config.toml
d_model = 192
norm = "rmsnorm"
tie_embeddings = true
warmup_steps = 200
steps = 6145
Below are experts of layer 11 (counted from 0) of a mixture-of-experts language model. Rows are named gate (a neuron's input weights, with its number), up (a neuron's input weights, with its number), down (a neuron's output weights, with its number) and show model dimensions 0-191. Each number is 50 + 12 x the weight over its row's rms, rounded and kept within 0 to 99.
Before each expert's rows: "mostly gets" lists some tokens that are sent to it at least half of the time. This comes from a sample of Wikipedia text that the model never trained on.

# expert 4
mostly gets: "ap", "ob", "ig", "av", " Am", "ut"
gate1:51 50 50 37 53 49 32 39 80 59 53 53 59 58 55 61 58 37 47 33 58 54 58 37 52 59 53 37 65 58 47 48 41 59 76 65 42 37 52 32 51 74 47 51 40 60 63 45 55 37 36 46 51 74 51 39 28 42 37 50 61 51 42 67 45 90 43 45 45 47 62 48 27 33 33 46 60 39 64 40 56 47 44 49 53 31 69 45 69 53 55 64 52 60 65 36 49 58 63 54 58 43 51 55 67 57 47 63 55 55 47 25 47 46 36 32 33 63 52 37 51 67 51 43 54 53 56 54 61 56 63 47 56 67 40 63 26 55 74 47 46 63 70 46 40 52 58 55 42 41 52 44 47 51 64 51 50 36 52 55 47 73 61 49 68 38 44 44 36 20 43 47 56 53 34 50 64 25 32 66 56 30 64 46 66 36 37 11 49 66 42 56
up1:66 51 79 52 48 48 53 50 37 44 50 52 60 55 50 68 49 43 28 58 62 29 52 52 29 59 47 50 35 62 46 60 41 50 41 36 40 56 54 65 42 49 61 55 45 48 62 60 36 52 53 19 53 47 53 47 68 74 33 46 41 43 61 42 74 58 58 59 41 38 38 47 46 52 49 44 36 63 42 48 47 52 38 18 41 47 51 60 42 35 70 70 60 41 67 45 69 35 63 51 46 58 52 26 47 41 63 40 45 59 50 37 44 63 49 75 38 39 54 71 60 44 37 54 44 32 53 72 47 48 58 31 39 52 54 36 71 37 49 50 57 40 56 53 65 46 29 71 56 47 61 58 67 55 30 51 60 68 41 40 57 37 29 46 54 47 46 33 55 25 54 58 39 59 40 40 46 21 42 38 39 56 53 50 38 24 54 38 63 67 24 75
down1:33 73 48 51 54 56 61 61 79 67 49 57 42 56 55 28 66 46 70 34 36 31 43 33 71 48 44 48 41 67 61 54 49 57 54 52 33 50 68 40 61 56 45 71 47 73 27 42 40 47 48 46 44 55 42 59 40 66 43 47 45 48 71 47 47 55 37 35 54 55 51 45 43 68 40 29 45 71 65 67 40 55 42 33 32 51 62 62 54 27 64 29 60 21 62 32 63 43 44 85 70 50 53 57 58 56 41 38 65 67 64 57 65 57 40 51 49 52 71 49 21 38 55 36 61 50 53 35 40 51 44 37 32 50 47 50 52 54 71 42 45 60 56 42 60 42 44 48 53 41 50 41 57 36 50 57 53 43 55 53 31 35 54 63 29 52 44 45 42 47 49 50 51 61 49 59 52 61 34 49 39 40 59 21 39 32 29 44 50 35 46 67

# expert 5
mostly gets: ").", " ==", "\".", ".\"", " ===", "—"
gate5:40 59 43 49 57 48 48 58 57 28 50 46 59 68 24 49 40 57 76 54 65 62 57 75 32 55 63 51 64 42 22 45 45 57 59 57 39 57 64 36 37 58 40 43 51 50 61 61 47 68 65 43 51 40 43 38 60 49 35 64 59 54 42 47 62 53 83 43 46 19 48 42 51 38 51 31 45 41 56 65 75 51 75 34 48 48 34 24 55 48 38 48 34 71 44 56 52 65 60 44 60 55 54 43 48 46 51 80 69 64 44 33 68 55 69 54 60 61 59 30 36 52 50 60 49 45 44 61 45 53 46 43 51 56 48 52 31 52 70 25 39 55 44 63 65 63 54 59 46 56 38 56 56 39 73 57 49 58 59 52 44 35 42 27 45 48 40 36 57 55 44 47 57 66 23 35 33 46 33 42 51 63 44 46 54 79 44 40 57 60 61 57
up5:42 46 36 29 64 43 38 66 46 42 53 34 58 55 54 35 67 37 54 71 37 45 42 47 50 42 29 46 58 36 64 76 47 64 53 49 30 44 53 49 60 39 52 48 59 36 50 47 50 33 35 57 75 50 63 60 48 33 48 34 55 64 29 50 39 64 33 34 46 79 40 54 64 79 47 62 38 57 47 37 55 48 63 35 48 61 32 68 40 65 52 55 52 32 43 65 32 66 42 52 54 55 54 40 33 58 54 34 48 68 55 48 40 70 45 57 45 74 55 57 44 58 46 34 41 58 51 37 63 31 40 50 57 59 42 58 65 67 61 51 68 57 41 59 69 41 48 45 57 50 49 52 23 35 52 77 41 51 69 45 68 42 44 51 69 65 51 59 29 31 39 50 50 42 77 61 48 56 48 50 41 28 56 49 54 44 47 27 27 44 47 64
down5:54 35 60 51 48 43 47 38 63 45 25 39 49 37 46 54 65 78 37 53 55 46 39 47 58 54 77 48 39 49 71 70 54 50 50 51 48 47 26 56 44 48 61 28 35 47 29 35 37 47 52 48 76 41 44 47 56 61 57 52 27 29 57 48 49 31 54 45 64 65 35 57 50 53 38 52 61 47 49 36 83 19 45 57 69 55 47 57 46 47 60 47 51 64 50 81 52 38 44 60 33 55 43 54 48 35 43 60 44 40 17 65 74 35 59 59 66 37 65 57 50 47 46 54 44 74 42 67 73 56 78 50 56 41 21 51 52 51 58 44 64 54 54 51 45 51 60 57 61 48 52 61 57 45 50 59 35 36 57 47 52 45 35 69 48 66 51 70 51 54 34 31 49 50 50 69 57 54 54 41 35 62 42 38 59 40 60 55 56 79 50 51

# expert 17
mostly gets: "u", "ik", "av", "j", "ov", "ok"
gate1:49 80 64 44 28 26 36 43 44 46 23 59 49 30 51 40 38 25 24 35 43 60 29 63 72 43 55 49 69 41 41 27 42 52 28 43 39 40 34 61 41 36 64 39 59 53 60 43 47 40 53 53 54 27 40 62 52 66 54 67 60 51 49 67 50 66 62 39 44 35 38 43 42 49 41 55 49 75 38 43 52 38 43 51 65 43 56 43 56 50 54 49 44 52 82 37 28 60 70 30 51 26 42 47 41 47 33 48 47 44 40 52 58 54 37 46 68 39 57 38 50 46 68 50 56 48 38 48 74 43 45 36 51 27 38 51 69 58 52 61 50 62 35 44 50 47 39 59 51 41 72 54 38 49 66 50 45 50 49 34 44 63 54 72 55 38 52 67 49 51 61 57 45 56 68 40 41 38 48 75 52 50 49 65 72 52 46 45 72 48 68 53
up1:37 63 49 48 43 60 42 41 61 51 48 68 51 46 49 46 39 31 52 60 57 59 64 49 47 45 51 35 53 49 27 53 50 43 26 61 69 46 39 49 62 25 51 53 57 39 54 69 33 52 64 55 53 66 54 53 50 38 49 33 74 55 67 49 44 45 50 64 56 66 52 44 50 68 67 59 39 40 61 67 37 76 61 51 60 63 63 39 58 57 23 29 35 48 40 54 43 47 50 44 60 58 47 49 53 47 94 38 34 52 46 56 33 32 29 51 25 43 44 47 57 46 40 40 29 60 53 31 40 84 61 45 61 57 32 54 57 53 62 64 51 43 33 71 51 51 52 54 64 53 51 50 72 75 35 40 65 66 63 28 41 41 44 42 54 38 65 34 53 39 53 54 57 49 36 48 47 47 32 34 55 63 42 43 30 50 61 74 36 44 58 59
down1:45 23 41 54 46 51 47 39 56 60 45 46 48 35 31 53 34 13 36 48 55 71 59 50 58 42 47 57 47 36 54 75 54 45 28 50 54 49 43 38 42 66 45 51 49 46 77 40 47 56 44 53 50 79 42 54 48 56 40 56 52 43 51 38 50 48 36 49 40 62 57 24 44 39 48 51 52 45 48 48 48 47 50 78 48 46 59 46 30 51 53 37 46 42 52 52 46 38 52 52 63 45 67 54 64 62 00 41 65 32 52 50 53 49 46 50 46 47 54 46 41 48 66 56 30 52 61 46 32 47 51 54 41 49 49 49 48 90 53 55 45 43 29 55 45 51 53 50 04 44 54 51 49 49 52 41 47 45 59 67 54 71 51 28 20 44 48 52 50 52 61 60 40 58 47 43 41 54 51 56 42 57 60 49 52 61 52 34 48 53 60 51

# expert 14
mostly gets: "==", "\n", "===", " ==", " ===", "===="
gate1:73 41 50 60 49 57 56 43 54 56 46 37 50 43 52 51 43 47 52 55 63 28 51 44 35 51 36 38 90 38 44 53 38 59 33 43 37 64 56 51 80 69 43 53 65 32 43 63 40 53 57 32 30 60 54 49 52 36 57 37 47 56 34 62 40 63 19 55 81 32 58 51 51 59 58 55 55 36 46 66 44 48 50 29 50 58 60 48 56 58 42 45 52 67 48 59 40 56 44 74 39 61 56 44 59 46 47 31 61 41 49 56 66 48 51 45 48 48 51 73 52 45 51 55 51 18 64 54 45 39 45 58 47 68 63 19 40 37 71 32 46 52 42 65 57 48 58 86 41 68 31 50 66 55 55 42 49 72 40 70 51 41 45 41 42 65 50 66 61 29 52 39 71 44 45 53 46 58 35 39 68 47 51 53 49 30 42 62 52 59 65 57
up1:61 53 51 38 26 71 45 62 53 41 53 37 55 69 38 32 47 44 57 76 43 51 66 39 74 49 60 49 70 38 50 59 53 42 46 41 59 28 37 49 32 71 57 65 64 26 52 69 67 54 58 42 50 31 54 34 60 56 49 49 52 50 34 26 65 62 62 49 43 56 50 36 48 36 54 63 54 30 54 55 38 72 76 49 42 41 58 40 51 23 51 46 42 58 31 49 52 57 65 37 42 37 44 49 39 63 41 48 61 44 66 48 58 57 49 71 59 34 43 64 63 45 41 47 37 46 55 77 45 43 43 51 31 49 82 43 35 56 44 55 56 43 51 49 48 43 49 39 53 35 62 37 48 65 57 53 44 62 61 64 39 32 40 57 57 63 46 66 52 60 34 51 45 59 75 31 50 26 40 47 59 74 65 70 38 49 69 68 36 48 60 45
down1:39 37 51 64 50 52 68 49 58 62 55 60 70 47 68 40 58 40 45 35 67 42 39 35 54 62 53 54 48 50 57 58 54 65 52 49 45 55 51 48 34 61 68 54 43 57 37 58 57 56 56 52 44 40 56 55 44 42 49 55 57 63 85 53 42 40 41 63 45 37 68 46 52 35 36 55 64 54 48 61 45 47 59 63 16 52 81 39 41 58 50 38 68 45 59 59 50 39 51 54 38 54 71 59 65 51 54 55 44 42 46 29 54 42 50 41 48 44 50 41 42 47 40 51 40 64 67 50 77 69 34 54 35 51 66 39 56 63 65 83 73 48 44 41 55 58 42 60 68 52 57 52 45 32 66 39 48 35 47 38 72 61 40 48 40 63 65 50 69 58 35 49 62 46 09 28 41 64 68 41 23 35 53 37 47 57 43 56 35 42 75 69

# expert 7
mostly gets: "\n", "==", "===", " ==", " ===", " ("
gate2:61 43 71 59 52 40 44 27 69 34 52 68 54 38 58 66 65 72 50 44 51 63 63 35 66 45 37 50 60 31 55 37 53 57 30 55 48 26 62 58 64 55 55 39 61 28 55 42 50 50 79 58 47 24 30 47 45 46 51 54 59 39 59 37 57 45 51 46 42 46 72 47 76 58 68 56 56 23 50 55 74 56 32 66 38 13 49 55 60 34 42 66 38 52 49 49 44 40 39 55 53 56 37 27 69 50 61 40 33 32 55 54 58 43 58 57 38 58 45 52 25 53 38 46 46 46 60 36 44 48 42 40 56 46 65 50 35 44 33 37 44 65 56 60 41 40 51 26 57 54 41 33 46 45 46 51 47 51 31 52 36 39 55 30 50 48 45 60 57 37 47 61 61 36 59 60 53 74 33 65 59 65 53 43 54 42 77 52 65 51 55 64
up2:53 37 75 47 63 37 31 58 45 60 44 34 45 52 47 41 51 80 45 56 36 41 52 38 55 54 44 44 65 58 47 46 61 71 48 66 63 48 67 44 45 45 40 46 41 58 34 54 42 60 54 21 38 46 72 48 48 45 57 74 55 65 28 40 63 30 30 52 44 55 41 40 53 68 56 45 44 44 38 50 41 56 52 51 25 43 64 39 39 55 52 50 62 55 37 43 48 52 42 52 52 48 50 61 54 40 59 44 41 38 71 27 42 71 46 47 42 56 55 35 34 57 25 53 46 24 80 41 45 68 42 49 56 14 58 46 44 47 54 39 77 68 55 42 25 33 57 25 46 58 48 53 38 41 73 42 59 41 39 45 40 63 58 47 58 50 58 79 36 51 44 64 49 31 46 49 37 41 31 37 64 47 60 60 36 41 49 55 44 61 58 31
down2:44 52 49 38 54 49 38 68 55 76 51 52 51 52 48 47 51 40 54 36 43 54 57 42 47 65 66 73 58 52 47 64 54 44 55 62 37 39 54 40 54 25 40 78 46 52 66 71 55 68 47 53 47 51 59 22 69 50 59 50 63 82 61 72 46 53 57 37 61 45 62 50 41 39 63 67 47 61 41 49 53 22 56 53 48 66 70 76 57 29 54 46 62 61 60 48 61 50 52 53 49 51 48 54 50 54 48 42 43 41 46 65 47 50 65 68 64 62 66 56 60 56 34 34 45 13 50 47 72 51 51 58 20 27 56 43 36 44 54 50 54 70 55 70 50 46 74 47 41 39 66 45 54 45 50 47 60 50 66 45 65 50 61 29 38 38 46 66 69 51 51 47 63 41 59 40 66 50 57 65 72 53 47 47 44 32 59 28 46 54 59 79

# expert 11
mostly gets: " was", " is", " been", " became", " are", " during"
gate0:46 36 78 53 41 48 37 47 27 58 43 37 30 47 55 50 56 35 46 28 56 48 71 31 40 64 56 52 56 43 43 57 45 78 52 60 26 68 55 48 48 48 38 56 45 43 63 59 44 33 69 36 46 45 48 44 81 74 50 61 41 24 48 63 53 46 47 69 72 42 56 26 69 46 70 63 53 44 62 45 54 49 55 58 60 44 51 49 33 40 32 55 59 72 43 43 53 50 43 47 42 69 35 49 58 53 54 26 51 52 64 52 65 61 38 51 37 48 42 44 60 41 42 56 32 61 40 52 44 49 62 29 58 69 33 59 58 64 45 39 47 55 51 62 62 32 26 63 57 51 13 53 59 44 50 34 60 34 33 40 54 54 38 48 47 54 63 47 42 45 39 47 26 64 75 46 53 51 40 60 67 53 53 46 47 71 48 38 65 52 69 49
up0:35 45 46 55 49 58 37 55 66 52 66 52 41 55 55 47 24 37 71 41 51 49 47 54 57 62 59 53 59 30 54 46 45 38 49 39 50 49 42 49 20 49 56 49 23 43 50 50 59 61 23 76 34 80 52 16 47 51 37 32 50 50 47 15 57 61 63 27 50 52 54 49 31 71 49 45 49 52 43 46 37 44 52 57 50 64 43 46 69 62 57 36 39 55 44 58 62 57 38 44 45 49 64 52 45 45 54 36 59 34 59 52 46 43 54 53 50 36 61 61 44 61 58 37 52 43 53 39 56 45 54 54 37 73 28 41 76 57 43 44 65 45 44 44 48 62 61 77 56 32 70 59 48 78 49 46 52 50 78 45 46 46 21 25 39 61 50 52 55 46 42 45 35 33 52 51 62 70 51 25 31 42 60 52 49 29 50 59 60 56 47 64
down0:47 65 50 73 58 56 56 58 49 47 44 68 47 63 70 39 40 42 61 50 71 42 51 42 52 59 44 63 51 48 74 38 41 47 46 43 60 37 44 51 46 54 67 40 45 36 51 53 41 45 45 53 66 57 80 40 25 38 58 32 52 25 34 41 51 35 66 19 26 43 28 57 52 41 52 50 58 45 40 60 40 63 58 56 42 64 37 57 22 59 52 52 80 59 54 57 53 47 36 68 52 57 55 43 61 55 51 47 43 41 50 40 56 58 59 69 37 66 65 42 45 44 44 45 71 38 33 55 56 34 62 47 57 51 41 73 55 61 50 51 42 28 48 52 53 71 45 47 46 42 55 57 43 33 61 27 36 49 48 51 80 67 59 23 39 42 49 35 39 61 46 44 56 48 39 54 40 52 55 58 48 47 55 21 25 59 34 43 18 63 50 47

# expert 1
mostly gets: " has", " have", " been", " they", " not", " but"
gate5:50 52 35 50 54 38 51 58 13 46 48 48 52 42 56 70 69 65 40 56 37 27 38 54 59 51 45 36 56 53 51 55 52 35 71 39 52 45 66 34 51 63 43 56 72 41 55 66 52 27 47 46 49 44 30 49 66 40 37 48 35 48 48 51 41 40 30 49 43 59 52 59 58 34 39 61 59 58 62 32 51 62 44 44 70 48 64 43 56 60 49 65 57 37 80 56 60 58 57 73 76 61 22 32 61 68 51 45 44 43 47 59 71 28 22 44 44 46 65 49 46 34 51 54 49 57 68 60 46 64 35 63 34 43 54 46 58 32 41 51 41 73 46 54 63 68 51 31 73 59 39 79 58 63 63 55 53 39 48 49 63 59 48 51 42 38 39 41 23 58 56 76 37 38 57 44 52 61 30 58 62 47 48 56 45 59 41 49 54 54 62 57
up5:43 56 50 52 36 49 68 36 35 50 30 51 37 44 58 43 33 35 71 47 65 50 44 62 38 65 45 46 62 66 53 35 40 49 65 25 21 48 57 32 74 65 43 62 63 49 63 56 49 41 31 59 38 57 37 37 73 39 42 49 71 60 53 38 53 28 44 57 40 52 39 20 62 60 27 52 50 53 58 51 41 62 35 48 57 38 47 61 39 51 52 44 46 33 47 61 56 59 64 45 35 39 47 49 71 50 44 47 50 41 53 42 45 34 57 71 48 75 68 51 38 25 41 65 62 11 60 58 52 50 56 58 59 54 36 51 45 51 39 44 64 49 44 47 60 30 47 50 88 38 48 37 57 68 53 29 53 61 38 46 62 53 65 43 56 40 40 55 46 55 68 63 50 58 44 25 60 43 61 51 46 49 65 44 43 48 56 57 32 48 49 71
down5:62 49 40 38 52 32 58 46 50 44 62 61 57 48 40 40 46 38 52 33 50 62 39 44 65 44 59 42 50 57 55 46 29 66 44 19 56 52 84 32 53 64 50 42 52 41 62 51 63 44 58 66 42 50 39 42 66 60 56 60 41 61 45 48 35 63 50 54 49 64 47 78 48 45 42 56 50 53 42 67 38 35 40 29 65 56 52 47 51 44 65 55 49 42 54 73 45 48 35 56 70 54 34 55 80 55 51 54 44 50 58 38 69 29 28 44 37 45 66 54 73 45 56 65 50 53 50 60 35 46 61 61 35 18 45 63 68 49 66 49 41 48 23 49 81 57 56 30 28 48 65 44 54 60 36 60 53 44 69 33 46 71 32 51 56 49 55 44 46 40 47 76 71 65 49 39 48 39 52 39 55 31 50 49 54 49 47 62 33 64 40 70

# expert 6
mostly gets: " public", " former", " local", " based", " new", " role"
gate2:44 57 72 52 42 56 32 51 34 77 44 54 39 47 72 54 40 42 49 38 35 62 60 60 70 55 52 40 49 55 53 55 46 56 57 49 60 63 50 61 50 65 36 37 57 47 42 43 50 56 67 57 46 56 54 46 54 32 33 54 53 76 46 49 46 51 37 65 75 49 57 21 64 27 51 55 46 54 50 60 44 47 34 47 52 52 65 56 36 47 51 45 29 50 96 56 38 51 48 35 32 52 54 62 51 50 67 64 51 57 30 42 45 29 59 54 52 56 41 13 36 34 59 41 46 36 33 47 30 53 38 27 52 41 47 33 25 66 35 30 24 61 67 64 71 42 50 72 29 47 54 54 57 47 23 53 37 53 62 51 41 52 47 53 47 55 52 59 53 46 48 59 42 67 65 64 50 39 30 50 49 46 46 49 52 64 41 32 44 56 49 38
up2:34 45 54 57 58 50 38 30 59 56 61 46 29 53 71 36 64 33 45 55 29 63 47 53 73 45 51 26 60 23 35 40 51 59 31 65 39 33 70 54 32 68 48 77 62 56 47 49 28 32 52 39 45 42 56 44 60 73 44 35 36 39 53 50 38 60 69 37 49 45 57 55 71 35 38 43 55 86 64 51 53 62 66 50 54 49 51 35 48 37 52 52 35 40 65 40 49 55 40 56 57 51 50 58 65 37 77 39 76 51 52 53 32 64 58 33 63 38 50 53 67 60 43 45 47 43 63 49 58 48 46 40 51 49 42 39 59 49 53 55 41 43 47 81 58 47 33 53 49 52 45 35 39 58 30 52 85 41 63 45 62 40 51 68 60 59 41 29 50 49 42 65 55 43 59 42 48 47 40 60 55 78 56 52 39 58 46 44 40 67 42 45
down2:67 35 24 45 36 49 60 65 31 18 61 57 41 48 60 53 41 34 57 54 52 65 42 43 47 57 43 46 35 61 49 45 59 40 52 48 43 70 35 72 47 46 60 44 34 42 53 52 67 37 43 54 73 49 32 60 39 37 58 39 65 72 43 51 68 58 40 54 75 53 55 52 51 44 69 30 43 72 45 68 48 53 42 38 48 45 34 52 46 46 50 43 61 46 43 41 52 50 70 51 42 46 50 41 54 50 49 64 55 23 57 35 53 40 30 52 48 55 35 38 50 56 50 43 65 52 29 45 48 75 58 55 44 53 61 57 50 49 67 40 49 37 46 37 55 34 76 31 73 68 65 58 55 30 54 61 58 36 35 36 33 62 62 61 65 48 60 47 49 62 42 62 64 56 19 39 48 76 44 35 59 40 42 48 45 33 85 34 60 41 44 43

# expert 13
mostly gets: " de", " Al", " San", " Le", " La", " John"
gate0:62 33 45 46 56 34 63 58 49 38 77 36 45 57 55 50 23 59 55 49 50 53 44 43 37 57 31 49 59 50 46 60 55 56 60 51 51 43 32 60 47 50 63 46 57 51 41 57 55 47 48 48 44 61 68 74 48 48 70 53 52 62 40 56 40 58 59 64 34 39 46 51 54 63 85 61 47 48 31 39 61 56 73 43 48 67 33 45 35 33 42 53 42 46 56 54 39 43 86 52 31 63 40 60 40 53 50 49 56 42 45 58 33 63 49 42 69 53 50 49 84 49 51 52 39 47 32 43 37 51 54 53 66 71 39 58 49 62 61 58 84 49 18 65 55 53 47 58 36 19 63 64 47 37 31 57 47 43 42 62 49 44 48 16 56 49 68 67 37 67 29 47 63 55 63 50 50 49 29 42 59 38 61 51 40 66 52 66 51 49 58 49
up0:74 79 58 58 75 67 56 39 41 67 19 51 62 50 55 46 46 39 35 52 44 58 60 62 57 52 51 56 43 45 50 49 52 45 60 34 45 57 65 41 58 38 50 83 66 51 64 42 47 35 40 23 47 52 28 38 45 35 47 56 61 52 59 30 44 35 59 27 60 63 54 39 60 30 52 52 60 56 60 43 40 51 46 49 49 37 56 36 72 42 64 30 37 56 51 50 56 47 49 54 57 50 41 34 41 43 55 58 51 60 60 62 74 61 41 32 56 56 73 37 30 70 51 46 68 40 52 65 42 48 42 29 49 64 42 31 48 54 38 56 35 54 63 54 38 54 50 53 40 72 45 50 32 37 61 20 17 39 43 39 62 41 29 41 47 52 49 38 58 42 59 73 42 47 50 54 39 25 46 37 37 55 55 42 67 41 55 58 44 63 54 45
down0:63 40 56 32 56 33 48 50 54 56 57 56 47 49 51 46 67 36 56 47 32 43 55 65 60 52 40 47 31 36 70 63 52 45 30 64 26 50 55 45 52 67 70 48 70 42 63 43 42 65 53 52 28 37 41 47 29 74 53 49 29 42 64 61 45 64 38 47 27 31 53 63 47 37 35 30 55 32 60 50 36 43 51 43 40 38 49 65 48 58 54 51 65 73 56 64 79 43 40 45 54 33 41 39 68 82 38 27 45 43 49 33 56 64 42 55 32 70 48 70 71 42 61 54 46 53 32 60 33 59 60 50 49 67 59 75 57 42 47 50 49 58 52 57 48 42 53 38 44 45 60 61 66 61 35 61 44 43 41 44 62 51 74 52 43 58 46 32 30 44 28 38 47 45 49 49 35 29 52 59 42 39 53 46 53 46 33 36 40 34 53 34